config.toml
n_experts = 32
lr_router = 0.00119
norm = "layernorm"
qk_norm = false
lr = 0.00125
schedule = "wsd"
train_tokens = 556300000
dataset = "wikipedia_en"
Below are experts of layer 2 (counted from 0) of a mixture-of-experts language model. Rows are named router (the router's row for the expert), up (a neuron's input weights, with its number) and show model dimensions 80-159. Each number is 128 + 24 x the weight over its row's rms, rounded and kept within 0 to 255. Numbers have three digits each.
After each expert's rows: "gets" lists some tokens that make up at least twice as much of what it gets as of all text. This comes from a sample of Wikipedia text that the model never trained on. Tokens count by the router's weight.

# expert 29
router:161154138088114119139089153119161112143118177111148119135137088098143169148088132141124113134129121151137102123161100130074145096131167095143123096144136097117123171114163080154118170153153126122069163177137138142126085112125144158137128149
up0:095129110135134114123143152105142141142146132162139175161106114149134126143110166166171157152100138156127121119118117133134114126131086124106121132139068154138111156094112170072111154121169124109170063149095159071094104083099099143152147105
up1:117093123174142164116159148099181141121160125123108131152137151139069137121148114152128184116112187106155156134112147111144134128175097121116171153112105161176133141125105189104117119114129088088140146087150135131121126137143117140113148128
up2:117137092140114170099135133096135124118160118117108114142096129130110125126170112150192169136108162090135181104084154098166142148152130153099148132136117105169152135120116138115106133133149087086157120084104098119106140110131136165097146144
up3:113100099161126148118144162117163153136183151154122127156114126138077111144147120136156176150154159094152165098126157111163105148168128171148153153137103170145140125090109143117125146132146074097158123099128133108084144111127080131082126153
up4:108093148161148115100132139139163101154140152149109141117105172160116137151122099116115138112137151135118114120153123132116183135159121103154098108128129166163133156140138108113158119117151109082111098156114149129142140099147137168126135168
up5:120137095161146168101158142131125126122156136130114110140132120159084096126141133144131175120146146114140142095125139064144082154159111157118148133099124144179153176107085150119072155128142104076153126104125111132133148096119090081113144134
up6:136101104156125159114154145113146115140119162084118138144088144132116129158122116146145181117167153093159138080123148110119108144171134113120164155139111113163137155094111156130072133145131105084193113126088126076089129099130101131115133135
up7:170139122146171119108103077119100085128143120161136084118098144103141141117098102124130140182148158115136102096148173139135134114134107121118195097128131142123154139139120151162124135161152117146130086107100131107116128132077110146107144108
up8:164145119164155138086123119133159152128114144081125156158114109156109137132159093146169153159068130134147088135079122094135131144141129128121138118085113135138168153090129147131128141120146112119149140149160120114075123111177123130155110125
gets: " a", " B", " M", " A", " T", " R"

# expert 25
router:109159117133153109120111109095152141111098118079138161147126182113134100084134113116117099165108110152118148130110136176109137108113101116126137129140117131147155115100159138125169136167140135101157134127127139117128139137095119111166146126
up0:071135132143148129087145149141128148133145128135115101129161159135110140137133095149160128160099181119140110124116142096140093133127137124118105128134119123125148199126115139146122115138117164113128140120148117092166132118121103147119102131
up1:127131160164181161170139167114100158153150128138080151136141146151113157106156100110117130147124162134141143050173117161136105125121103115105125132086113063102128087146115135126121126137154101134108128125152166101128129165131123159067090146
up2:116167107110134155151082133095147118109127159131108100159118106133132149101187166114126143083120132139190136132152118112138147094145114122132159149148131114128115153112184164160123168154142124113107089133159117142121136086119090071123181135
up3:117148127127127098110114103138162125165137076091125089140126106117095137079113161133164123123149135111160158120137115108137117139154127131139133128129148110073146148187100129139127127117112108118126186133116090128129119092151149122090112094
up4:122123124162140141100153158143119122159126148125132062144146070124104118148166154144149160176113119095145121130140153106128102180121128165130141145115106141191160144088131108117109136086139107121148161091131124134119102118124113126088116156
up5:106083097128110141132143156087152139133154145108124114104084140136112137136170135144098158149155146088155146106109171148145131157134123156123142124108110136180155175114100118105085137111151109115114150100113098121132147113114105124132131132
up6:173127116129109119145113135109137115156119116150084133115118143102129177145155120152126149156151139120089148106101147118148147167168162122136163128106141146104115124139143128096134136111155147120123134148133128092136114163096108088100153149
up7:111114095131123161124107138141128120146137138110108132126117140160081129132157148149168176164147159065170114083081139131146119155153130164113146126141085152172146130095124151098095141119119093117122094114093085150084154110142088154090156122
up8:167119115118133149129124110117143106078097129148101159074140109124123145146149151123140139163126167128158093120104081123089146085144098133111107123179097122111141121095097115140125129145120122141166100102125112113098185146167122116139169102
gets: " ", " In", " att", " cont", " comp", " m"

# expert 7
router:122121110149150115158137114141139155108097083091128128126099121153153150139122129133139112127154162137150111144144076135118136137164106176128099144122130139104116132109133115127149110132160119168122115151141120140124111170102118140126142155
up0:115145094146119162139172115109153174152117148128122098166102117145104122140131092162126128131129150107120133096078137116122131144143143127140147116149127128134093149127105143097127112133168138131147156119098136113107097142130125154143140116
up1:126163137149149147112109147153125098121146134094110143138108153152109172124135081145131116166109158105187137134105095071143105164181161143116133120181111111153118115108132124130124102132082126118126103133107129117128152122104105169109111117
up2:129099083150124105130121131122179155120141152139105123122083133127115172137136107110157106161127129125141111108114108102146125138157165138106132121143163140131165120095151162102138099083152096131152094163102100121120145112145136143135116154
up3:183139072168121133145160108101199143115151147140122104134117115131114116164153129077078162116126168120126146102087151116131143136136127150095137106167114130199114128151134119100132164083097139126140158079123149086112125137171173130171106112
up4:111165115133094131084191145139124143154129126122098119120124175171102123108140139122158167137129143100144157133112138144089110169164127134115154153158159077145136138135124159109127118098074101134119148115119140123100090128113099152098113141
up5:136125113127150150144137145128133161137133145138161079161143130145096156149147099131151177146136147093150147123085118126136106143165133137097148153144123149162136131076140166094129113118164093050123128124119127088090095092159089110132105174
up6:145160141154116127107156125121130123134142144150138140130116133131097141168146124121117172121105105105148166109103141109125130118117120135148127092122052128140127139062118130117119154097104122085179102108106135133138106091131134119145119149
up7:131141073151152132134150107128138104102141109143125108139099119161131137149121129095133136127100170118149120092097115122162092132180130135100146117165136103173115152135147182109092114125114112098104139122093122058095107141139123088146150135
up8:159151105111125165158108176137092156135111144125086102136139128131084125160131163141145128109155167133123137125132106099116074140108132143134142128125132134151122105162155170124134146143154110139114160089139124125140164133109131123107053148
gets: "s", "or", "es", "is", "e", "an"

# expert 19
router:115100165107131113117148186144124115082144143141163139162114152143121145104124126116127127139116090124126086121096115111108107148119160073157117127096123093131170122159140110146144165100127162138127114130118111132130091131088148071139133080
up0:116144113165106116168084126112102151138121148128121115118100134130096160144103128131152125146120156138128119166132138125093092096168128134089114151107129106125119126115134145141173137121124149108133160147150164118128155140121156104138162164
up1:148148120158090137118128102116107094112140163153106121094169148108117151079152111154112142099175116139098133156138170168079106137107119128121161108138145144104083139104143134122189084116139096132135156122160152139096175111107153120116151145
up2:130136117167092121173129137136131133193114176176139096153140103135142095152115125111140179096117100102121137122150138112114113157156101114111125159087089091155108141139161088150102115100100100149128145158128140131129142121127128147100105145
up3:072108110146140130105174094138117173143155116143113135153159139131122113169120147125131177164108142077128148109078131106114113113151141147094121105166087116152104121096159154114101131096139121147136119089165119139118154104115111112146074104
up4:098130088138114131061124157176130166109138108142091118125090109167105116140138144134141153120119108154120141109093090108072148132136173107137142075132107115131121127095165129182137099110128139126079124097132109123142101141113144131087119122
up5:111150142166112121165099118085140140140116117155030115115143121137129130118114113178135125139128132149174157126120125102129057086133118126098141168120091119135167122121130145145140179111143136149177155110125116098142115128123130101127131130
up6:119143111109146148141141126130148138146175130118105091109135148111111133128126093171122166128134146111162125090144135132125118114086087140120144160134123104166137164110146158146115141123116102098115168115151154122082127123119104135121116128
up7:111097101178118165111126138088141128153131097139115081150150123082069115128121085127123137169123163119097155116115138074112147171146125126126157132126091111173143142077101127089124135163116127091154167115125127098100139098119133125152097114
up8:106117116145148123132150128123160097158138134137109075141114148140147038115110136147175149138108124078145164082150144102113115077183118111135136152118105144118148089159150118102140133126122105129147133125127090095124125154133132120144128119
gets: "s", "A", "C", "E", "ing", "ion"

# expert 5
router:094172099115155110119124086099096087152133097121140135126119148122120148112139127104136128133119121120163159096165122140111086082118073150128159124127094131111128108137136165150122102169132143080111121102125131123155143098090109115120163106
up0:135151137124137148071119130166112116109142130133129104150102135169115195156128105117120113117098137071166124122135140142137101171155088173111166102144097137137116153120110132125138116139122108119112141052159121147094084089126138127187126141
up1:149112094147141170131163145100133155078159108185157097126135117124128120134151131119105126127116150075144134143114145121105136141151125103124171122124099133094137131116129167086156093112163125136106117139126131145080134107167139095118146174
up2:093150087171129179144124147109098159092092138090144136121132105113103128122134092173130149098168142105102123121104123131160169134172124156128158184124139124115177164104158134156119103131184107129140108151096105162103145128152133124067109162
up3:134111096135108111107138126137145121119158164151152112106175090150131141109119120128117134132161143151130160114123109147069146117119145141147147096141106106144150168129127149090122122134112088156146122126118067157127182150147125164145145128
up4:098133156129152141086131144139159104124110127142166138155153124126122103149121103112107111154128107106091143153159154139152121112131065113187099112124135120177118131121107132138146101139147087111140144111085110112173078148167124151129115080
up5:051137097055143183141149159131110132121123134086119100113115137057110142100114146145131110126116104096151113114121176115128130123163113136122114104104120097133137128080130169100142147142138102100117098118167132115140184110167141167104143094
up6:124131127129150133115131125144133132146146116152131081141130099137117065122153117178128111109153140110170165136116138165175128185143136102123125162098115152173122104107093129136127133122173107063166137101114078155112127143166149149116123186
up7:100121121161126169148138130112102148147086088133089078133128186150157087126143156118148147140190149150115165144104132110114129134128153119163069124097115170161112101103113150111138147138145066075108119113169132099108147142146145144130092173
up8:117142127149129156107156125143107116173139134092139141118105125141083075137115145109146162112139123130160151107124141046135158133140104136123103094123075157112142109101109168088114142075098110167159140159160152111156129132088118183147164109
gets: ")", "–", " |\n", "in", "otes", "it"

# expert 13
router:162119178102162131132098173116161111108117156106143147088136155114092147132112132153093149113149125112101129122139075136132196144123179092161112119081095134100148124155117103157139118094103142156097106151130128125163112140130115165122118102
up0:114166116159127138091160148132116130150108175151149131126148101147119144126137086143154144184110136124137157124085135124096107137143135117105163151147157146125120115173107125112129143150113101099145139119129120062143168151147091129108108122
up1:107117136109122155128138153127139137092124115141155145127109100123138142091130131160088162127149135145183103089119136181126132149177072121127183141118156132107174107118139129141121109159094164090141078134123115143158163094090123177101116146
up2:123124134112128123119152146125152142138137112114147107129162158125099112125129150213138157129101106117135145172066103133133131146115130122139145144091120140135129169090141149148107138170132156117113130078113147108107126109157102145117104107
up3:142089113105111100117164137141175120138128191125110103129155102086098124135114142113136133080110193114162129064106179097128089107163148137084105184149121118133088122146091162124131126109151169116144147126077125103127101103084099149107147122
up4:098192161163148113129102095118140115129107162116112103134107133099134120079131140182124121087110150137094147134113153119143112140090169140114100119114118180172137141137141144134133101134131132111118158129142133108139144153151115142100153131
up5:090160155119130153119124169123148095143123130171153136186121143127134153113103098132093139120155138118126114053126124135143118138135108094142159136142124154172171121154124106146108155096100108130120115140115092142132141153109086168100109085
up6:111141067202111140151170067130156117100145097157117112142126105087095121129156123144142130165133173093121160113123155108109056141135116130114150116176140135144137172100119124092119147170129116090129176111131113142124120108137129108105174143
up7:131147123142102154113140130122202155180132186144115083190114147142101082096138106111124156113151172128157139167064136139113158147163136122129136126156141102144165135120106149098128139132132083130141168123132154100134103172141152127117098152
up8:161219112105088144111167063148129129121123116134129130115148118142110140100134156128106135138131161181102152168119143152097118078133141122172103106162119127125168112116154120134158106116096126102112127115141114112119124116159148122146177122
gets: "2", "1", "0", "5", "8", "3"

# expert 6
router:147126140125081105143129129144105117121162118173133149158146107129127103140138124183124126124139146134121141155108117156164116135124127118120110115155144101083105134102121157158121184053122110169097167168164137125148162126114125118096094089
up0:101112072122129159125163138109167133142148148135132124121119132136124128139123145108122144127114161096136138107115166113146125126136135160126125184112125063155145139091144152089138103151146109098155165098134114129097126079108095140121130151
up1:156107091157125124118149087136132134155122143136139142129110103139127072168115090122142170128117135102150092117126141084147117114198094142128121147157136138112109155122104148081127078100133122139127135140127120107086113119135048128129083120
up2:113081106113141111136162126124157136128126123142158134107170131158112138093115113147134131110100110101113178125109146100134117162140145143136124118153136133140168122112091176066099125108115143153148153114147130092085099088148093157137092157
up3:084095139104107128110144121132178123148137119117122123117145150144120129150135109115141197124124151067156127093105142110173091153166112163111146135151096125138117159120130138096101135157175080118141126096148140121125122088121087157123115143
up4:087102112129116161131124158152098177155142129120124104133122168122044118134126133086124127144119146086152126110118145149102103149147146135097153175141113093142117126119120148102116131150112109103151148103131134117118148115127122129143087131
up5:134112145163114140110099153135132160130101129102117101117143115143081110127148119079140125149091147132154155116149122147105144130103108127218121170108108167090128130166128130121114145091124132111133152130089112098138123106152125154152110140
up6:130115136147130106107136115135153173196128151143142141121142136132130098141180120113146133139087108130141135114116155126162100152145110128137113107130100104131172172161144102094112140157132132114154158088067141102154123123115142129118131128
up7:138145084119142125157139069079110140120160137110152132111130148085111129137119160134163123131108117175123167131184150133144180086135133115147151143111134100196115140200138169138141122191106149146166088083131089146151101135135115090126106168
up8:089110119136100157138133108110133118099155143116088124097132136132118127153130079108188164111124131085126130108105138138118107114136120166125172149114095119142146134082120127129084146151118066130140154097125141119119071094144074142144099139
gets: "ing", "i", "es", "in", "is", "a"

# expert 14
router:154091143057148127153112150099103127109115159134137146087160152095137134122130112139147134110125098137076134137129086113122159164095190122149113103117143084101111131136117124110133126148085137120117145138110092149134111112149110156148114142
up0:155101078175091161119156124129158148134126142103098094151137128151097126127126100135152149138145136117152167115129165099159112129148120151115136122123087138161122136096117162105053148126126104107167150075122110101084103105123094135147100127
up1:107101070135119123124149139165128126123107142122121113133128123168091141152169139125133189174138143092122135071109141124144147146167123144104161148110089122134146136097126142120089155127116112110141153099115109102077135112134088137119147154
up2:135149101142059110125135180141135139127108147140079105137099089138129136125120134141141153103123137116153148141104155115158142143170153130120150105148114146178165124132130120080154140174128122108157145082114101093110148087139101171120137087
up3:132117103105142154136127160148144152150121154160106127110137147127082136119128126145124160134154147125130143117087150096140103108145118127130175155123095119191164098111134137113120141134152121084152174099103134127106129102109073113081111121
up4:137146102142168130149111121120156131182145130148114085159136095113114112115105141183152148113145140120133146113132132137135119161116092120117151124115113179135167111117142151106109187119100104132159094134127148110112160109139137123102114168
up5:099158125114114108114150135170111114123114125139085141144098084163125110134111152130102149129142156133125153139072117093105151093136138108097175129098078161138110093122079129111130145169155114072135157136099100088095169136121120110138100131
up6:189132128174123126109074109127119098112173173167142153144147160141128155172156142129112151103135131138153121160152159140143117119116178073107150134130127109140128116157142119118116117140151112145120131140142064118123130136154167122130101091
up7:105124107131101175083148106137158170147168160144100127135115121131115073159127147131162170120153128092124121132115135103110140112162101160128153143139097137184118120065107117108059111120138113085174162112119140117120127125141099131095164114
up8:128149110119148124134176101141119118152110135103111115104119121095121133147129129139140109138160112129167155102110109099151111129131128164118098157155151151149153105098135174083138123130120118119169119119176083128103095114138131182134117125
gets: "er", "ly", "el", "y", "u", "it"

# expert 3
router:134107125133107120117131162131126125119081108169137141151118116124106108099105115156143133142144119153107111114173110128149103089135121138131102131143122116151120141158091115150129108144158111171135135115105063150156145167169111108113115130
up0:111119132140145169115135155109206149131129182093109091135148151141121174144144107120131151111118126096158125105095179097143108142158131152133148168122172142119171117111133164150122125102141077095152138075124131117087146123122107103089126162
up1:126126130155119132122129078127090163138125144129148119154153138109092131128136104135121133129130164118148119118151158132115108149143135105115150137085109124110108117137112160141151127120120099140109157075088101131073161158146130137153165078
up2:129090075141140116168137105143114037139170145100181137134139154148114132150129171083131141145150129098149128121148133104120111133135128143125132071150145141110119088098144135143145111132108100120139101112105143095099141110104088124124105092
up3:095133136106136135093157153112117126121160128142151149133134133163129142133130156124106134141168148134124103120135141133147139142136136117155135129109129130102140115136155120107110112088151121122069150122101164134137135127064104137096161152
up4:113131118141169109127136196144128146151131126111133106160096128139137106120127144103130147174148178125120144095151103115150114105172103112088116135130085085163106136168117155137125153136140109125163110138159069115133145135114129195109095127
up5:127085124144093127159123132131111126118113096142129102154147149150140132104123132121155134171137158120126108122106153129095081105115179101136135149123122078121144104149108106105076105142070130121132132093139139151145171136123119182116119082
up6:137096130150165171124123127092153124128131142148094093157133155105110145109123165119146098107138135139122143137095128124136124116087162131129136121117144145129153120115135123131102147136097087140193087113162090143091150084147134102111143100
up7:112086125157166128126162114125175132092127094153141130124104161137135157163173137122139109086122150129114121132145115149150094111108129118118093113163151126143138177100102107139116119131120090116185158073149139123122116123119083120150109120
up8:141135078151136160155109196115112118154104124104115147124102116106107145152103127128109169061107098143134118099111118129142139102083149120131121116084133169142119109101104174135110148099162084103138098104148142148154129123116169114128123137
gets: " a", " re", " O", " an", " Al", "il"

# expert 27
router:157099147087123116124117122109122127117122166123144115102135123131139133149115142129101147095099115136128113169104148112093150150109136116104130132144162127123137126154117091115127196116072132162129114165147090148130087131141114146122102135
up0:080141143157150142108147171143124127127143132086153147126124103161116138145128154115139156118151151100133107092134115141146115140121118135150124141121123139134129142134114102107129144175120115108122159090161202164113134154160191122106126101
up1:140147093161104161123115141083116172186139162139097132132132124159088115149177142142168151144127165107153143109115133081141126112140114126135142122091114117158124136112104153081098096137144088115152133125136120090132111100122102122092146105
up2:102195133136130152123118116107147098129128127135157140175154181076107155096174116085081089140106115151084121123084124134129083143148144107120121131141149135145144090093162173163131124168153112095131137133103170102134117139143133110130165103
up3:164132103110114145138107120130120125119169120110107150110126116131086124125110101106137159144156141145152150084109139116140135105139135148123163108054093140102134127099106135153118076095145114141128133108067133101118146085136090162140128162
up4:126085097150112170138137142087126176107134142154101116118156174145119158144109141154120099124138078111121137135065139130139098132125153116198151106146153096131107104142109137133148139110092140121165130126104078154076126124131137128107145115
up5:161116110107114128068130132135143095142129134160111131115136128132129105143133147132135105146133100113116142141114118121129116138174149122058114074112130092118109113098130126115121079090127093131127105138101131116112131140148067165121124115
up6:082120109127077109115177141068141128143164120114116080169167097149149124158101173147156154130101150119125152123113126141134102085107122138091132126109133121109144176150106169131100171177153120087192049124128150142139143112117150131148152153
up7:092139111154114116106136148124115181152127130117116109126126158128111101150144109124150168149141169103152136103113147088162119100160098164102121130091091116164155156101097150115121146130159093103151155095136169108071169098115095130102126135
up8:155117110147134140116137152144096127077127155137162133142128105097102089178143118127137125111132179152160114145118153116167115163128143127114118148086155166137215115099096132141118142112170086089142142126140136116067124120178114125157138097
gets: " ", " Ch", " Sh", " J", " ch", " d"

# expert 12
router:117070178063170120115126157111138173122120137084178135100110155103175126137122139129148119074140097127076098129146125169118114130164121133173091173117159088110139118137149128120101138130139156129140112138101164149113126131107147111171120161
up0:112149083129141169134124173117121143159159161135121103137123128136108099174152132143151145127129152105151184076141135112119124104104100145115133118156075152176111143121112121103117116125172120081173132099142128094103130095137107091102145159
up1:115188087142103181095132128090142166174150166135111116141157112141097114119151117119146173130115152089151126072126135104138107126120136163117151174136102140162128154105118167099093123117109099056112152095137109118127120106143116131101136142
up2:118148092130119145127169146123147156154128179158077099130150115160109108175115136149166171151121117105137160114106151084158107131127117160124165125116110158160110146113083112126114147136123087105123123101122099065137152121141079139122093141
up3:109134113157113164126144142108184140140147148133120125123116136132094162123161112144145187115128156117159137099097147134167098142166126145096159162103122131145157135117122133129095134121142092105126148099103090118116120102129077110098134120
up4:093160083150110099128172123130125130173187130156063102161136116119150125143115140159140138154128148062165186098112116143111112136116120171128125126091085127145129155120163127115075128114150129123154163129115126102105160109169112113109114147
up5:108109119103099125098173115114183153204137126155133086123103162169157101100123195163106137115130162108123149114126121073130133074128120134133141113142115120142138165150092156106131138091099112133171112090126098126112148115091144160142129113
up6:114114090144095169124138147151146128127154140134121117137138118145083113165139104143131183140157175084162160092127130115141100154147130161131190184128103159170155153078126144142104120109157092117105146106126122142116120097124088100103126152
up7:114147095133106169084177154139183126149188170135093100142128085169131115100133122140135164156127119065149132101130128072153110116130151167107165140122109131117125119116144118097108147138139066127163150116111134113063109088132079141106147158
up8:140133113177141158128125167134146131140109168158116097175109170158129109135131150123133142147146164117093143124119162134105147106135122057096161098157101153154128197135141125116134152124107102109129097121115139124087091111145135111151148154
gets: "a", "o", "b", "y", "er", "en"

# expert 9
router:164156132106155124143144113151122095128139178138126142113157121098126133133146134125082126126109098150125134118098111118131189129095175090142127105068159117139139131133122123107141152074085125125133112095155160117105155157137133160149122126
up0:126120096140090135123162163132130159159151132153136105148166103124121110122114122132145172136093182085150143140179143141120158131122107120078149107146099126119118150135110171100155168155166119098137101119169109124125120128074131181135098093
up1:148126083189124118141105102116072120154152143119124112157098154081121141101127099086137175148156111134141159116190114150134087113140134134125139117115069122132140096111124118134124114086139148101123141132124134133089128132135132107151140096
up2:136127119141163129117169120138102115138178146124150136113169122136135102106123109106131128150164140144121146107145082069132115128152106128114140115135127184112127132134154128142075134162106126133119111095099127113117154159147124143144145144
up3:141140102173128100130104079093132138115166181163132119138153125152092110071130130154102140139114124134140135128144161127089119119134116145115164108155125089148114119135107127108132107144129117151093137087170137095145114134142094132120136121
up4:113152103113130111131128116105148130114114129125091126133118162105110135106067121053146116108120102136122153129131150160160103154154156129123164134139134142102117179114145144155118172122146132140124115156118151118204114086142110156133082211
up5:160160139143109151147107105140160118125161157129143096156118136108153134180158150135163109170100107132141107152143146151117183135134080123069120169114145136140111191145143111139086140166115126141116154133130105163127135176111125119164153167
up6:126104136173127131101156131073124125152120146137122112118175150130112156131137099126114156122109117114151141115099150083124150112130166122115140139110101141107180170110119142119147180187171134149150135126133136102129102103112161106086118129
up7:118076106094115115137090088146136145135128152132105133132147130144114124155149106133141173135089127125152112107120130108111102120085174092165119122198149162112119153154140160176149142132142114113150107145140137147030090119111143172138063155
up8:176136142152110167132078114087118125146155131118129149116113151181102128064114131134145128117120126145120162137098117113143096124155114124090108125098154098166119140146135109114110138123143143083122173147142133097161114171153151111159137049
gets: "ers", "ated", ".", "ed", "ations", "ate"

# expert 10
router:120139117127136135151126144149139138109091067088125122123108110131119147190113114102123109126132135137153078099131127113126129109109083118086125115138143177133108123153140126149118119115094128152108111117157155105106158135131145150121156176
up0:073104083145165143095186122119155133127158093125102084151111113135150126120137152124127134077165150134125129095110110155128115155164105124082104138148133099114153129098104143130141126183139145108142152154081134086151105127146091102087155144
up1:109125140102137137115134120147123183113168137116121155127122132139088119106121134168128139115132115130175121132152176152134136125112117122092142133119128166143120094152173127101141136120101139118129089109138110112195115117181137121151115101
up2:125099107154117192158163099127078120164103125096108128137116142098150062171157100102143122155106140111147115110122135169135118106159099155159145147146115087158103135149130127117120102150134117119159141113109147125140061099132146094110103158
up3:106103120149140157129088132109116204101132114108149134103151120108135112182120134137125124121123135116112099118129231156133102097137124125144129136116109114133128134106132133152107167176121126102133115116087143157119086101094151148154144131
up4:127125098100123158104123146128110131132134210102124138164171155133075117099141149151137201127083138130141138106132162097140083111144133154077151134141126128150145125079136145126128158130173064150111177147096096116112135107120104132122105151
up5:084086120133130150130138122152152130112114099138134120138113109134127124146156138113161123113132138113096140110144118104147112128174107154140117130121136118157141151112114150134100141143092103119091143164122079115149173154092160113154065165
up6:139112101111119122120136144122152173159118141152153140118114099120121113093124110109144158156165132133125092132121145131153129117115133108113083134123120142171124158166139104122205146124155120129118155086131134088145170137122135129125103149
up7:125122121175161102172129170116126111128120102123096110158133122106153123094148144152120136153153141129144136147135127113156093122137127157116132159137109121168139155192096123153142126151134135127128163097150100146138087130128101154135141170
up8:093122147117121144084128135105131114178158101127128149115109122111141049148145116118117145130141125122143131074160134135123126116183128120171162130133110121131147114085104140104115120135120149066159087123109121129135150089040130167099115115
gets: ".", ").", "ial", "%", "\"", "\"."

# expert 23
router:128153135137108099117119097119101087149101132111132089103110117113137129162133135103145141116113129128111166106149137143141123102112075121127130127164152152144143146113141116115131130184143136123145152108083143136151112136066130072114151132
up0:137112173134144126132133110104104145188134169093102166128126186091053141122155114092140130099132091103134126155127145133104139101088112105134150135138133151106130126131116164116134156115120137087116130111111087161102143068154101187142110100
up1:120103106138112102133096157071117175181141142123156142141137115131141110089121125135144123126123182115179112124110173121130120139175185152086106169121137108171164123121128135094128176133167140142100145092148147090136130137151131123124109123
up2:104121122132119110127156127140124170161186152120094141150104135159146138135157117107120133162127122138141098121133127089139137137154132171100168148139104126179119130094160146077143142144134129100138125095150114125111135074148130124138113104
up3:133164133084125119137140135129126114128135175108117162128143135118117128154091126102130142099122123125136118151201118148082137101150124150161109109120140117118097121138121144128136109104138103129097169117217138097123139143143171109182088133
up4:100087119157112110138140112115116161157163189128119121142124137178163142133137125139126137128120120127149098124105123086133143125180122140105160144132133114190143171129143129119144132116135140138138117124107099142097151061183127135141125133
up5:146123120120129131164115143097119110102146139128170143099126151100100133144154095109134130136128146153128119114130136108098118121130151171135119125126121123101139160147144149117115111141133159105122109134136098136092127100128114127126175119
up6:134120099166114091102140094146146126153141150079127108090152144122101171153142159132138122148120143153135156106090190134179124179080110110133143165116118168110136132143138135090155104160103134129144100131119116142125162049126107162124108134
up7:147130120154137130139135124157189050084153120121127145114137166159148114126137133114134110112148133145119094129146086081113127119184117107154173111123115123111116143132133102178123163102159117151128157147129116107121152094080123150117122159
up8:131111118104099139118168112147121101069145139179099106139142164170137108119152122153090161138138128081158085104140122122144095121144113142108127154098151093096104138136107101170128142135101100126162108104079153134110163082129081114100147135
gets: " |", "-", "|", ";", ",", ")"

# expert 18
router:102111124146117138082123118135147147137143121132153077120125175137142148117108126100109141106108104143094082135074127119108116161122144128141071146118183144082114139175137133108158155135132133100125174170176157139109111151099135139113100132
up0:121142101138145163127133139129103108202106162108123154098137106135060120147118119112106136095131152110151123134176116119123128157093135122099164130152127102103120129136138122144144118115158129108076158132136137145133131119122125093082144159
up1:105160136156157098119136130134172151152082085152133149105075109159091132132137113167092091131151124149123132087111086160122154134132096123122125110141147131138117120132139117157113150100149111085135154099125115095130112106142139046084150161
up2:123122119129119112130174165142141139158151173123119123157148153148126117136103131134148195153113169131167144124153167111161097122174115152096149183131081118177131144096146130091098174137135098072167128100138117111129143090144097124115108129
up3:141121077119097161186117157126157125135135090139135136124121104114160103090111141124134121131118147118093126110178117152122091117123119113129168127130140082140117128143134157139117112151153129164104149095143110099106113167079149092145147135
up4:118076138178128124116143131116165167141148176151109114137119119139148113173096113157101150123128143095166131147141179137109123110122132117138110136085148140146115111146102118189141112111155192156132120121086105119202095123116147147098100186
up5:151105125123095152119107136118127131094105135119115092118151100125112123091089144091124131130126154129131170100063115134159101118158106144126148101138114140139131141114128155139139125120136124131163094126091116102104131134097126129127151141
up6:120108160108103132123130122129155133099136124116141112121056160131144115096114130189129120126151126133146138124103157125093084125139095141128149130158128142146109149183133146166118070141130087087105126134119133101137113124143126148086140160
up7:079143132110168151143167094172136166103123132090142093122138149143167133132134113123145134173096087137159139142149131107153106136147111151124144112124155171136108095109135147115093092141142109111113112082138144154126121112150113151166159168
up8:111139128165104123138131102089149173117111111098108139146148103118147068133101137135125140127092146107101131150162153095134096185128116147125134133135174169128118129130119129114169123097105098159147144140142167121117132129152156126122135130
gets: " ", " (", "-", "–", " W", "200"

# expert 4
router:117134114098131132151111138118127101127137090134134127143128136137159094153099162123128096072145104130132094138170114139106107161098145159081158129159131130088144116159111143162099104139157155105125142123113169124130084114098115133094123129
up0:139143125129159142129080067138089155150134142083134112183115120136135133123124127123140131125164174108126132126107164142104132149151109156119125173142109134096106101100123176103105153162149120151080125085144127150154134102132109108103158090
up1:165126097151118123116135126167127187096140142134130133127140132143144104114165123140151154121139110096153132112089130122149159163100153127110117125119142129147161191151177133140111127104119136124168141110115118115097087147116142104126116124
up2:137135105139123144114114121126113112162132139123075111127143100108121142137151130124131128147132158122117144138095159115154099135119132168128147139144175144142182102122114115072144167153128138124127112094125119135098085084139124117103081127
up3:141107149121105145088144123109181154165206167137127114133152137119123107125126122120128125097188150128112138115109095130123136131151148132126134128126133124110158151123125161145125145078151110112119125130139135136128129106190121160138097178
up4:143129125153134124101056176110121123139149100129161170102134105144113128150092107111093121082139146071108141112113149141117097111117121186144134138140168133128111122156125147181117188132128124138160124124132116123097107163101112081131151126
up5:155124130122118171138132131118162090109163167160131110128131138173098123134127106133143138114160155129097183149109134117150139133154122102128155131130125146100140153130116151155115100149116125089117182120093146109119137063154141154113154165
up6:106086105128136124149146205113121142138141177139108128136128104136089120145122110124158184145121153117178164087110156138135127116172122144105146139151117153163146174101126155114126145110134111126150118075128110112113131102144097112112141143
up7:125131091164138117111136173119132169151091108107120143129114136102137132165096096141146122063124136116172134109130162131109094085132133144143144122163136144143087160154120100131122077165149109103088098143157129130127124107093134132162167149
up8:116133109128148101154153123140156125137170130100109172158128124132116103145134144136150125127120114149121124133079162094184160126154127124090141132101132127175143126142092137104105161109121122138112118080114115072134182113124119138126113123
gets: ".\n\n", " |\n", "\n\n", "==\n", " |\n\n", "\n"